From a checkpoint of a small mixture-of-experts model trained on Wikipedia.
Experts: 20 experts in each of 9 layers, 400 GeGLU neurons an expert, 1 pick a token, a softmax router.
Training: a variant of SOAP for the experts, 541M tokens, 8256 steps.
Below are experts of layer 3 (counted from 0) of a mixture-of-experts language model. Rows are named router (the router's row for the expert), gate (a neuron's input weights, with its number), up (a neuron's input weights, with its number), down (a neuron's output weights, with its number) and show model dimensions 256-319. Each number is 128 + 24 x the weight over its row's rms, rounded and kept within 0 to 255. Numbers have three digits each.
After each expert's rows: a language model's description of what the expert responds to; "comes after" lists some tokens at least twice as common just before its tokens as in all text. This comes from a sample of Wikipedia text that the model never trained on. Tokens count by the router's weight.

# expert 19
router:151127121192115111133123154087120115174108177162112104114105112143132115114105118147127116141140148086112146129151104113129129111133130113146132120076161175154114158141130097144110124092127130
gate0:141107125086161121101119113081145140115138138126155153110085126109130121146145149151157089083069117081134171198141155100140182093091098135133175150130199108133172146101126095153086138163129131
up0:165140157128124126140150167154097087125133129098127139149119099155143101128118137143188095156150136122124110125114113152133133151125155192100143134170116101160141156070121180089094125125179113
down0:122138206097134100137102160126076134129167109132106139108085099136133127158119092141144084099120123137132124149153094117138143152141147158083112122101117112153120134143134142142129103141124174
gate1:168183166133140109122123137108100096095109143103151129142089135146098165153124114081156169102129108093151102139154107143121140182130135137119114102138118120126148116131099130109122119089075118
up1:136147097114118200122117175137135120148148124085167121148106162142124106140111099121143162113105090116108116136128093180125153126119122117087130135178152136120171096090082150126122170160151136
down1:128155165130136145127138139136146171141138137124118130096114066133120165131110117123140121124135092107144107134090165163171124079099162079189112188150073098148133140079167090124143154104104109
gate2:194116182098162126118098135120085114090165171179158147132157123110096142125109154164123129110139122136144137201091146191084148087131087146128209102091115109118125124122116136127135160142126146
up2:062092093135114122085134166098138102120128101151097137160142170086120083128124158141164146124095117095161146089121114095165122096135116173105108093103140122147105163124120129124147125188130118
down2:114094109126175104123185084126132158130161134131095102174150125063103139114131161145095149122101134125159130124125122123144175117129129064175124168129165124101133138125162077117130142116165113
gate3:176128138156176149132118102079140108151119116116139078080137162108152138148115159103133158165151134112110140166155111149088080119132117080149212111128137113139145117151165154146117104155101115
up3:147105131093135152125107141125126118114121114104141100135119130099155088112085158173155071150141120174121144104104184133118133175073116138159112106081147124098135133122115142153088131156104145
down3:139112163168143109143141128169100130122090139121126127116150086117123124099120156160137164180091122148150114118142175180143094126172147102135098141097173101120145133153108161167141132166136169
gate4:139136138115118127095199138105103152127105070104113116166096126174120139168101169134118143089150132139089115127152120111153131136133131107118134092137124123122117155158101135123112147142079133
up4:131145150151144136154130110164145145146121077171115102101135119102099131143159112113163119105141153098118111134111115166149086108161103155191147146101134082136142145111100167153149163154156128
down4:150120140173142133117139083144145147143131130123123173161105112150074146144100107089114151125156136135172126122135110156150122106162176146087089140137144081147092133146125100136127154113144139
gate5:115141137155093130135144112136092148136129152183155122116156117189103141071117151085086116137121134109141133114117120149169126133148161091119163137132169135121076130145160141097122164115137130
up5:111142124112159072116144131145118130144080127125125105112138132140138130176101148100154176115065118124119152164148095168133121130104084131126168147153130121135123099102141129097124098105164100
down5:105135159126155107126134117130157120142101150114116129097132131150126163095124154174096135139098108111135133101123115101097112134144146135124114145117144144158130110121118136149134129152160117
gate6:109101135127172149153170162138131120111160119137121148158180120133163085096138125125115150132145091137124152139171140144116156105103125136112143131134134155135109127097138106143130162153119143
up6:110153161107148123144119118070129137141166113156135131113146135140112151109124139159106111148128151108159141099151151145147100119130098098149140169113077149140139141113088086109137127146113111
down6:122078129140138137106150118174142116113126156119133123103124074097185099141163094131104112158131147111130095186166203144116083140105119074131086101105116145106118158127098116108142160157106085
It responds to: General nouns after an article or adjective, often time and unit words, e.g. year, season, day, city, school, film, episode.
comes after: " the", " a", " The", " first", " his", " two"

# expert 5
router:108130134161126105115114125153153150156118140184145121122115080151081077131091136150170130134143144122130144118147121089138153097147122130126153109128138130164100109151142124166120097070145154
gate0:134119131160107108138139119143131169139142082102160130130130153097130107128151085150153153158118146131146173140138110150123123175127148126114183067117113092122136105147166116156120126141130103
up0:155153136130120164102125087148066196085147086104143138106096107131109126136114114135153135119144108131140130137143113114141106134117126136128163140109097133133150135146100135147118091111135105
down0:116136127118114148129123146108135175095104129141141096190169118150137146149147114111118150125101107098129136123152174117159155134105126101131141131151117136145108121162112123144107124085139120
gate1:123137143132138144182103116126133144162117112157146133120109139144148115134105084148153093181124094101135190132120147104105115144126150140136115102102101102161200174110138135123108138127100127
up1:137079130103138115114102089088136165141112128131113127125099096114132175116120180149114129121124135137114142124127108148118105163087111128170110092109153110109132131125120170094106101120151103
down1:147165115132128121165135108127133094117123115139149089145119127133112159130134122109150127068143064150118125110152143130160164148134180093142154101106138147116166121141185129155157150129118123
gate2:105148126085144123114124134151155149154113153099143147102086164191117153110101112086148111113123155122134159096163114147124109183159130151108149142136120112123110132117128125095096144104131172
up2:109138160089109096125113110145119163116185130155059094136117135128156132137082133159122178096154138122130125178120168109125128154156148107079107118155105140111121103119136170157127081119110149
down2:168144080131140155171146180138143108116169121099125148090135102127109138157143109091172106118103160118160080122153121147159108103134135157130159114104148139108117117128115148101134113155140105
gate3:100122135133143123113140099148175126114123132116164156124164144121125109133154152106089119112113170149120127128049122155137095123160125114153125138159100152127122133130102163119143148158107126
up3:194115127145133100110138113099124100135130115129141177122066137142136124126145090129124090136133094151146149148137134150106144127140089109127150141109107122120141102134125134209121156108146098
down3:115132141100142168142162134105123099179148073103142112110133109135138118157134112085131123150104179115128133148116140113120097120148107100142120113141121167111128142148129141123084141077161118
gate4:120094130112093124153134122128135149106128139105162149118131140128130118135096109118113098100155117091118134122099097122142123072123124100094112111141156116182114107145091112126107102091103159
up4:155112133108169159137126160136158147113129075174106173163114092089123122121102115121107113112128110124174165129125139146158128121120106122113127083155141133089154111115158076136136164141124124
down4:145128146110114093104136120141147092098153119121157055139180107173121141124157136136112149142108153135136141134123148143144099153157124118140141115079099078159133145112124147168151092124131117
gate5:136164133168114110138122167141188067159114135103131118168085084145137104106107161121075128152125120106113102138134111146132101125124108157153102117118115137080110150151130107116136132108116082
up5:134129148158113153095101158124114162137135133112113164120131123068116143128110143108107125121110149123164107085167119120140132103116150128110096120136114119122134120147154113166130166140138121
down5:151166123118138115140123136120143118143137116077092125144124172176099138072091133128141126093123115118141164131167125096093130125194112164133147167106141115127184134124101155112085111112108115
gate6:097085121127117156137127115135147138127107157097132099120103110095057118133089170088160134158178132157078143095100102089165136128140110128122138133117133152164139100104102158129128136116144116
up6:150167168160157134115138126146164133112082151146164096092118082099085149134135138131131099129146151098127110116169109159119149141133109101138131126148116111114144079118150133146121105116150113
down6:116120140127179150090175131073081141149161165194125095120143164176120136124112106094112142118172128154106177130113108105129114109134125135071123134125112146097065167103111097120082143176108118
It responds to: Blank space cells and short codes in pipe tables, mostly election results, sports squads and stats, e.g. Turnout, MF, DF, JPL.
comes after: " |", "|", " (", " ·", ";", "/"

# expert 8
router:120129157131091141154091128128133105142110116136154092119144102152107124127111101153118090076126190104111139129145089121098095123145120118148118127090142129107073089193138108122112137118144133
gate0:122096144127120095127193099135112116133089174123069107145128097130056113093102145134172169152098153129142137131152122136109143138116101114115097120185119103109119101129125144131138102153119127
up0:093148125138163127144151173091172106091148152172189123108130113171132109164118135170132149132139111131140107152122127103166140111125111109144122135140164117099105106107098072175104147119164110
down0:088179092110148134157115129080169141123166128105134127120131148099144139150166132134128112115086093128118114101086106155120132148133125122135123115105128112097156120111094113112127157145120121
gate1:097081114126112124128145174122118128117124120155134037100134094087155125156135116137112134124161072112083126138126137108134123106097119128109137104097121143121104183161146150136132093127138111
up1:141107124138134183119120074119127130161153135121136124148161133169157125103108132130122132093087151144130151125119138132152125133115104144136130156168108124143132145152107121176115104185160162
down1:138128161131108131129134140140179093067158152109132141117148078128122110164139118076134127154153136159155111078139111101082155141155114156145137100096153150127136148124143116115110114148085135
gate2:132131116107123129100139108145148160161124163138110117110125129132115122142129152139152176166138136132140092132174206141159120183112122125134112162120169098143103126096119091138122129129150146
up2:137067100103085108075143108167120117128109165128160114131167146126115128092142119090122139112135104123153107113159145134130178144133130127087112169141128112127156091136090145121134124112164125
down2:132144105148183167114123133147127129089098117070147159125144105146105114128124129184154121080126095118104124114139088126144125134098147099137121096179108082087120133100145119120118154113069127
gate3:140104122153151127120149132130134171134147156167101157115135140116116109098158132133179114149105139091099181174119122069131086128120120113115148151101108130128113153149144095130134109127112123
up3:124130144188126122125137098147148167121151140175136094096151146126100134137111088110088141155116111120151134118098123120142119121115163099168130166149150112138114123143166159112109117147060096
down3:179122139126155132089137139085150091094116131068115110143129117138137115135156145136137134148077187090148131121152127140136145138098115152085106118171154132171115151175088096112101138138169141
gate4:155128127094107125122079129121153101090128106130093164152114117087076072105135104151080171146131086116141106133068090105128208094138131138134128155095117150085119152104121147130079077157100155
up4:097113118104122133124127097096115164151116135109144133112158150121105156104149129103160066126140151098099149124111129097147124117105153110135106116128123136123105170084163115106078127163118106
down4:120142152178117109153145127128110116125123126061132123124078133096131128120150088135100132085127097106126141116182126103129133128148121158131103119138123127138120079145128100138118140137127148
gate5:131126149158144147125124137120157132163133154129145104114122115134092138115162101137148098086161165129172155116185094121097137088134113127129102125136130129153136115133140096148108144123108113
up5:120121131137106155137100139123152139093151141145148144153127139125102114176153112138145122180171123144171134062124152132133105149113080150072097097144115127160131123148131105133151143096147133
down5:094118120085116108118173080129166099151141145145114128120151125125147125104047129122143134128119100114108123112125080149121094115162148107110103143038139135074148079112107133084074106170122122
gate6:103178182106207139119160116164106126133126092140108121117149129118185157149151130164096110146116124147140100108130152106115132135127134125152098109113175154155129102120139110124159112155103111
up6:145180119180140110159144108112136131163138161138132126149180130131140120122129156144103162101124130119140129085102119152157163152106109162141135096117114119129113142156105150104107160152158107
down6:125118157153120139137133117155154147132144152174114118118129134181131140122091116152155135094127112144109140127148101104143160146163121094100135132128123148125118149110102143128197138128064120
It responds to: Pipes, dashes and semicolons following person or team names in sports and filmography tables, and three-letter country codes like GBR, FRA, AUS.
comes after: "\n", "\"", ")", "\n ", "}", " MF"

# expert 1
router:140124154127104109138104118100108087169117158131137102122121096121092124134123088135198095120107127133164120112092111129110139104127100166119175152123134170154094133181123087103142091080157123
gate0:114092130163123099141126091152146153139152124143110111100148097131103125105135149071108129164145110127126144146129151098137122097092131134182154130124108163163117140060158119126130147113127147
up0:129114095170131140131112106089098100107122087120098136112135158121122149110080080100119121051120181137108147106158122102096119161138097119124134125121123129141139079110108090145146161120125095
down0:111148151126119150116152154121143126138117130140128147158128139159115119097150121126135134127168112123105112109104098148137113144120109141133129150125168160106135118114098140124082106125115153
gate1:126159139090126123159129130132095125114140111147151149153112129151102139136124059128111115145109103105130119110074131088094119103124099095149142114119117150132142109129122153112113133121154135
up1:115122135144099134137104089144062146111101148125122121114090171107118167161126097125168125114135130121099154141106129114112111149143138136123128119113143134053095168165141123091114193113079098
down1:122144120140099108134119153106155172111105151099100107137151148121100151078113112104141141120127100110164132139110111150153103096162100084164139134111115137121135170143142101145136123114116106
gate2:123139138091127124128128138123136113166157139142112117133136120149111125157156112122111117151072139125097099150092081104121145151181114132131099127180111143160107140089140189138128133155124136
up2:122148148100120076105134125171135159115080138142117160160142107131126111114130152099090150153099193093088131175081163166119149140138103137128140134118096125084084158119105140087136114162129114
down2:093084143170119131129133102126114154140120113140122082108122122125146111120085109120147142138123182108110146145130129146141080094125126133153149179150125143142167105120151104114132135145125086
gate3:119113098157121146137100151115144162164134150101147150129174128143101128133147123145118097092136128151108117110129106142148121102120122132152146157080159165140111113117093115146188143124102122
up3:120149115146135132136084182140125123106136134103138093137174134130140103098112100139129117125143121146104127129123138121108107104126146109101119111142119156120137181155089079134126126152070121
down3:125078096139146117086120107101126139114168111168130108126144126106166111166120123143175102141120106109154130134141160124148164130149141124112109157136106191096119151147126132111127127123092155
gate4:161125098133160119127161142159091170122135121138142102163126125137124159098088121138127125125128069128118120179136107147141138127153090135137130114130140128118107136098116116160125130115110079
up4:139147127142138129125147134145182151115117101145155137119144132148109120138113127126106139200100158120116113061171155167167158154129151131101115116150134071075144103114148092154146157154118154
down4:083133165119165145168108129121161106114115148152143129131131154130111134123105091126119151125120137115121136140143131114159116099085132169113098123119097126085124086176138130132125126138109197
gate5:135089133109115126139125120091154131101160147126072108167112153140151146120147125130124136112099113126123170122143080140139119151083121146120113120105082119151124087143104105132164112186194125
up5:168133126126102142101107096117121109141112172155117120174142109162183160130078116127107137120138072097122114122094108146133086106127139072147135167132108128115135116120140114114127140112097117
down5:086124104085117082087131145110099111086127146145135162111128155133131132121158127124108094123139145154102142123094137136134106112144127144161098127101142120096159101131111122119137157105129143
gate6:112141148080132185130081109149103107170140180117180139125142147120145106137075139104156096145111122117094115173108133119166106121184125125120118161139112095075116157161138126086145162140113169
up6:140128165139128165106133143126082068138112121126114138150119148114149105166179130109115091082147116099139126137110114116175125107124087121111112131147170144127139097137116103104103095116135102
down6:143151163129143157073082116089129102116147076120115131127102150111130113103129138142106077123114143133155158208150106091073135150131079150155125131142155101065120123127098128140114107172115126
It responds to: Tokens inside award, album and media listings, such as "the" in "of the Year", table pipes, and names like Billboard, BBC, Marvel.
comes after: "\n", " of", " on", " in", " released", " for"

# expert 7
router:122125159145094133149088132121126118129136106133146105142154102140145121179113134127153102098120156096130159123139117117128104128154111114164166150082143134154132133175131111147130121144124126
gate0:122160160117095096116161086119140093092129112115135140107097145142132159160095113160159142127133138118094068109148183163129135119129150080154112135114136121126106106104137140148074161143143128
up0:155139127150161107142144150153072137122118136117073125133105083154117178162136121140158154128162125100145142126151159157125117147150121120135119170111119149115128145110145103140114128146105139
down0:170132141143121146089104141119127155117101135099148148122126132085132110118159147141133142129116125160107116121152111153152148100120125129115151143134123119095138128135100178153186137133143103
gate1:121144109120140097127144088106159082084114131111127107123126132099149162094168171149142129130113116155134082140108119115103157157111163126129146167176148109145096123163151139127153101133148118
up1:117124141171103140097126129172152122099132158148152133140121146168114089113128166164144109150122130128136158173138130130136129193153135087144128140154117113140066104125148144091143131115116136
down1:117113145109191136135136138161158129155067143151136172134127130138111161125147129163116077164138121147118127140140149161135166120095101080144138141108206137160118166117152120116133091112159141
gate2:135154106142183117134097141124140122147136129150131121093112096091142061106115154109114142124111132136124102157103115145122139129115129112144167105124151144097126144131132119126134105123106133
up2:162087127133147105142128111084115127129116139126138081158132112141141139146135123130120128073097123127115094144112111107131116084129116129106122096145119132133151138153139126157119115124165136
down2:111127162104124118140137079131115126118137115148049143141146094123187156108108137130102162116115129165077103084141101085170128165172121122086106134142170121137139176131125104095129158155136138
gate3:132151109137119164192122151165166134073137169111115167108137116107143117145191138169117090139097139126129126140126099130131126107117146154136145128103121128154119120124121093148147180146114133
up3:115124173113098108128140122149095126156141134173121123128134146138112092120131097155192110160127100120145128053107138131167153124139115099124136129141143125133127127119084114144087097102139165
down3:109147161115133166146126128107151142159147146140127146111075167144106146149114103121134127141144117137151134129126126122139093119127126076134112122120073134166132162133153136181125124153135131
gate4:153134159111133109146102067167113106146119131087124091153139116131159136094140118144155140132123134072137108147104132093100136125122109141181121127138162123117178177110121119118118174121132151
up4:139138100074129134119108149086150099088119119108138170111154130120139152135115144110127111146124139111095107155139141127140114115114125174104134113133107145071152125144137148120149171136128093
down4:167110153126173137142144140135103111143101145114142105098103121122133125157119146111120113115136108100163113123109129059120111092131137139069140150128144075130120134091106157096120137145133132
gate5:115157106160123131132155117160125123118127123157123135122110124118122112152116102142153125111112130136109091137165108117124179140159111165118157116115145148138159120123116125149140135157139150
up5:133169165150113112133157091167094136142162085146107108117136122096175113146137107130148136120076098138114147194133122087140092174113084135115134148115135112107150088056136114140133127147093135
down5:131126138128093142138164105191136101135068138062128148138127131135146165160127162126132146133109096102126090104153100128124109150098103124163121113102152134137174135102085099109132103141151173
gate6:143155125119135139128150142125117108120143137131157116092138120177129088180157151157125110124108133095109120137167155129173143110127136145088094144139146092158159143169145139118147132151130126
up6:108096127131129129084139134124145128174106169143120113126136110127107119105136177130127161138120156136119159123135105126154181123123101122096135113183147135157146180145128120110156107127132097
down6:108141104129130114087133141083137135168127146122100120140155049144135160122112144135133132161133118144162108096132183122098141147114101127096123128094136125096116119113148064130174121144131122
It responds to: Articles, possessives and quantifiers before a noun in biographies and plot summaries, e.g. a, the, his, her, some, other, young.
comes after: " of", " as", " with", " for", " a", " and"

# expert 14
router:147152107130097113199089176124109137152117143132129116113178101156084110160127131146132106083168135126126145112144147119106093134098126142144156165112108115153128125141137125120149119101104142
gate0:138096147117145126099132108108151104158171129136124140136109150152133132129150144138152131133105107142116127169138132115103106147179115141164147146134124120106098128118114121160130128123139170
up0:157132131169172128140152133111132146165105122153142098131124138096138106145132122131179105124095149137089146131163136112099117126093124174124165145154151112103106123113175153165104113125073127
down0:098138150137158148109169126141155185115103119122121110124124157154137146126146117121100127159096102137151152115117125137132154150155121156142154093111123128108123113118087098112179122150106115
gate1:157113172171102178137162128129152122112097159136144132179146116132095104096139134120132103165117135161173114162132171114136164107125093136111148123097124105124120124119064149145127133087164136
up1:168108122126080109098098133137149141118139153144114140086129112136129118082086145118118150146129095133149140135133149122073139114094146142135070099131133129128124109118140092080211148126153126
down1:112107115173098083088106141166139092121143131127098087109091111140104122104096142151126087129146113153117118124104145151110078130105127092131105119110124158156120143112144142135151184130141062
gate2:122113101143124138109128111120120084109091155120160124126140133079177125125102123117145160127129166120104144129141149135135141113116125122095126106136145139104122117087126102203124143120124111
up2:103117138180155171134102124095164123156151132123134119132120127094145148111112109110127114131134124121185158126127136150109117101089128115121123144100076125090146138146117123115062155126120171
down2:136133166085116120145086149105149171170133095117108104151136117109116109109137095089129110106112140113145109127116149107117161196146116121138126164193114144102152138172120175119080128092098125
gate3:116130093106136106169121153161121154103110135071122127168144098170103134161136141125153099138165136111123136120088118132117130148122109159128156101116169156101147137104155099125118181119123128
up3:128107120111130126107105157123167107110100142108160126112159160129121143103172114145105134151128141108134133105188102150087095140152112083125146171161090106138109092139137127141090157121096125
down3:152108097123101082160131151129139133113136139138121129119133110143114139115133151149168177155149131136116142113130076149116119163123156152109112132117139145128160121160155112145131110137125113
gate4:129126122086128090112118119085097095126137128095141145119114140143173136141126133112153117157118134122101109106111127151132159125107143090147125122128125138138112190128140134110075104151107154
up4:131140133081132144134144119144163121152165117169121109136106103163114116131169107166138185077112149096119142120149132079092118129127104115114140078147113113128077146135134173102136125174111128
down4:103108114108149135132156115091103121140120137136111142103142101165152128120118146148136084170123108153126135127141159120166113086155125126168148130129121136133118099135127148099141180142146107
gate5:156089051176136124101112135130128100098123122159123094098095103106173096080116132106143129107119113141144174126149147136082128167132108162120135153117142146123163066093164098159147139150158134
up5:150136140129140122089050127203133161106103102129112135115131073134164106092128102088120098150142098142123112129145132146116132128136137160157161147132187116130115144174106138132125144125137093
down5:120145146109137115167159123128154104126135151137137145145108098123108125128125103095107117156079129156127155156095182101164134097153123135191105132143107153114094158087125127147125124157132089
gate6:151131134156128163136158143156108143183093156149092205108127120141132132155109113129110144127158139143152108126141183114181111119157075098127102164147121136145142141145149115136154133140138106
up6:153123100122155108150199116119119129143095100131083157127152113134121100104099131121111088135102153167128146097110118114116145078161098102143089127105114105117108120095116144155123162149129108
down6:187105134145132184152180121154098123115099096170189163116092066084131143096129155099147143125149130121123129139132109123149116080134131120120131069119108112148151095120124122138133166106141116
It responds to: Line breaks ending list items, table rows and paragraphs, plus section heading marks (==, ===) and table divider rows.
comes after: " |", ".", ")", " =", ").", " information"

# expert 0
router:120113099132116138143129177186104110166125135143158103102138119140086120158115098166127124152154134111094127137161160120073079113135105113099117129132138157138112136181154114122150126115153154
gate0:107189172095102095145157126141138118156140137170127146118105123122115155127130149121091140149129115138123112110066126119111144077118119116159113142110102122142146126123100125119120091151132138
up0:123140112163116076113109115143107086121091171076127147113108167070143116140148112109100155125158142099107127151127140155126148166102101104069162160114127104159138137091082155150136137170119145
down0:119132152085118124108117120081138126135110145093142091113100123154161115114149163074163139163129114161119126118134140100124166131197114139144110131154101069095160139112147179143096129132117136
gate1:129158148103114150081149110157147126116131114165150134103093140096127116128138117178119121149150138156154118146074115107110171142122142148144108150111167074108102187098145154126096145097139146
up1:131124120099137160122132143089125168145097102094191110139114106123114142099098079131099137145144110148108098133137136108113122123132114121141156138059135138151096128078124143130074201135125131
down1:171129122137153138141124133115165156131146144105155117129133119119147147129148139165165176116140124133160154124107133085122154128125142157178148172119149089126114106127114137097095124115113146
gate2:148099134177123122133150123140160120124135111178120117116146129139126119124129150137111141129155152184147118137147070129147135122134146146137165141179108123090095105135137131102164112164143120
up2:129176114117144128105124207110063101145158120136162086133155109147110125114114121143152117133109105165139113128125115088169100125108145100127181133116155107183125085162128134174116145121126107
down2:139172171117130099114149151125113086102099150126142131084146116125119102127108106099128137122177076145145116156164131139093117103103140117181118126116137145166111144112103112135131133152079121
gate3:126124170106144112106145127135160102173060136101183112142154115129131089122111114098127156083118128154171109106121140110154143148138101103130128152129127096127097167134147167125122113167106126
up3:123125113103155144120134119137157118101140132135143171146133173155132171128100123105095093113123103133135153106126094147144128121151125118072134143102166146111087138102139101134142155102105160
down3:117156156108133148148109146119173085145144126108112146141136119152100131130121162140135141076124112123153153085103114109129126107151136142127129170080113144117147146118139121116178128126138109
gate4:110126152116131122151159104137145123123100153137117146133123078133122138104160156127141120108118188131131150192142123132134160137145113120125123118126131136126126112111139119120093152101083116
up4:096107100140125086109122132151122171089135120147079154087148136164149150122131064136091113168113166142134153152165132154123135166108107122140160123181117109112148099109079141170135122174163121
down4:111154128127124137139153156171133144155158125190133117098144099126122119179083136131160088151124106134111194128158137132136100118110149126123138147090106112137154103161111123141117105144122070
gate5:167153139099140116176154156165131133141121134128110161154161138118118133100139152172156142133124128132167100127124147118141137136175119154125116147146105149064123138123137107142130116120140127
up5:136124123160154148065149155090135128100157140122121144132118175138170135111085107142143141146150120112166103099128140103120141118082101142115148161144122117096129150148125104158121139143108149
down5:149102095118135146120092119132166132146148119151171128140142084139138109090143113110152117155149117151123108149183125157097120132113125096158107116174103139117156095151114122141126110130137099
gate6:113154132176149153130135087115133111134122095153160136097124150112134124130165110129112165184122085124162120118102093152107128151110168112129141141137122110161131120141124169106123139118136084
up6:085141109175106147151120187129131148166147106100125122096108133162149157129140131162156125123136094098143112152166087137118135140112138100158108134140151129110114109145125132107151134133130163
down6:090125137117144150132162097113127102159127119146092103115120121071120177104121078135123111119123105139103159122101100173101093151143155144167118141135130141145112118126110116099125149092096181
It responds to: Pipe separators between number cells in statistics tables, such as sports records, vote counts and percentages, plus semicolons and closing brackets.
comes after: " ", " 0", " 1", ")", " 2", " —"

# expert 9
router:132175123168107113156117109145128100146132140131138104129121137157101109159113115134171138111134125100122148132126157130130090133131100136134140175098140135127126098136135132153117126109135131
gate0:152105149115136133156133121139089113133139123131120154109123160145109116109155073150146157146174087107106090146165116130091130090089109110128126150149101162163105132141167139176147114110135121
up0:105123126111093114135113100137192104188108133124167113124106116100140096142166117130134116111095151133095128137151110118114135113112105159111155142154144152095166124141078112145135095111147095
down0:095173093093138104126121090092124122087104175111146128132110094141142146110134140122100149089113121158146119116115190112163101159150106110161114094086136122143174123118131120111135128139140118
gate1:140120108112135123092135153128128101095144148150104178131120120147138105102092139097110171162140118141138152165109127122148155112082147112118125162121129117113166112112139161121151121112096142
up1:159138105133121110132174125145088134131162104118159137156158159146154134098099148125136133112159141127135132125166109144111099156147135121064138108123128108157127167124159063099144150112151112
down1:136125136124101130119124137158120088141136148152098130124101105148129141109123147134124133133138116139107138124119120111127187135126120125146149130122178159123124165132114121118127160117101115
gate2:149109163133126092139130133102098100139112125164139091111129135144109119122145135143096088122105155151118174119107137126151147131118123101129122159123092131152112103141154124129146149116105140
up2:099128131142114128145109146121174129099099081097140096112121150136142101099160138120095147110130176152167167160132114166124102165130100104119119110109133130154092091099104130115136120109111122
down2:146110145152138147116103125109147123111109137158122151109164099153127091104137114129119114113105122111124131169111155121113097151100084152134123126126120124165132150141145131139164157099142120
gate3:156146112164152068126137152118145159141112150146120104111113143118125144133113139150131135123119089128144132124080123109057128122126139114135156164168123069120173186109157082161125115144132114
up3:065137100130097164113117131121105094120151166126121148097141101137134104086089105125136133145108087112123115090126112179179145127124087109151122117134160151154097152142113132111112112126140119
down3:137114155105145133135130110123148157119122086129071119122119053110151126139096174113135076145164143093134079147159115127134093139108138099134113117171122127138133108168133106127139119144167103
gate4:146133148107097117072126124098138100097118092116130147144121122070167141174121110171136107138147099093140165143129083157122142115130149134156122144170089140116096167157113144154119089137101132
up4:127107174122131163109096125168123091127170103090103135100129092081127156124154109100132153111170150152138142153102135132109138107134128077104151129125141082134098112152123184158096142134101130
down4:152157122134153111145175111138125154150112168117137142134147132166091154170104103138078153161118122153141100137120113079120132137132117119126131110138133123149096113081118116114132132145141138
gate5:152159107131113162166101139157129101125123148085126105144093161160087136099133087135179103131115101129199131146128114123166067139121135107151133139126138120123101125121142169133110168127161127
up5:126161103137096100154164183144133097141133127125119157131132134120101152130142131127090113135110112089166130122111120093115088146116136139119100099114131122152152089091127130097140113129128132
down5:129081122106120122141111127097092162127114160146135136126149125081158145121103151139170117202168170106145119104104111123150103057154120083105127148122118167160097119152144160126123127140123102
gate6:148115120145129112081127115151118119160113115087153131080150106112164153099091120086116146110154131134117125150117125173118150131128118147110141102146109102183125096123165082097121125085077144
up6:126114164144138136143113127119153155137124123110165122133159135166122096124149138137135144152135106154140118112103131147147141134064162139114148142146142098126097145157082100129097122105130121
down6:155123191119137103104099131131090113121126078157119102138109153130074137100164127073094101129157075130073105139116134144153126165145100105120112163154150139124159157142126117118187130128144149
It responds to: Standalone numerals, mostly in pipe-delimited sports, election or schedule tables and coordinates, e.g. 1, 7, 84, 16.
comes after: " |", " (", "–", "|", ":", ";"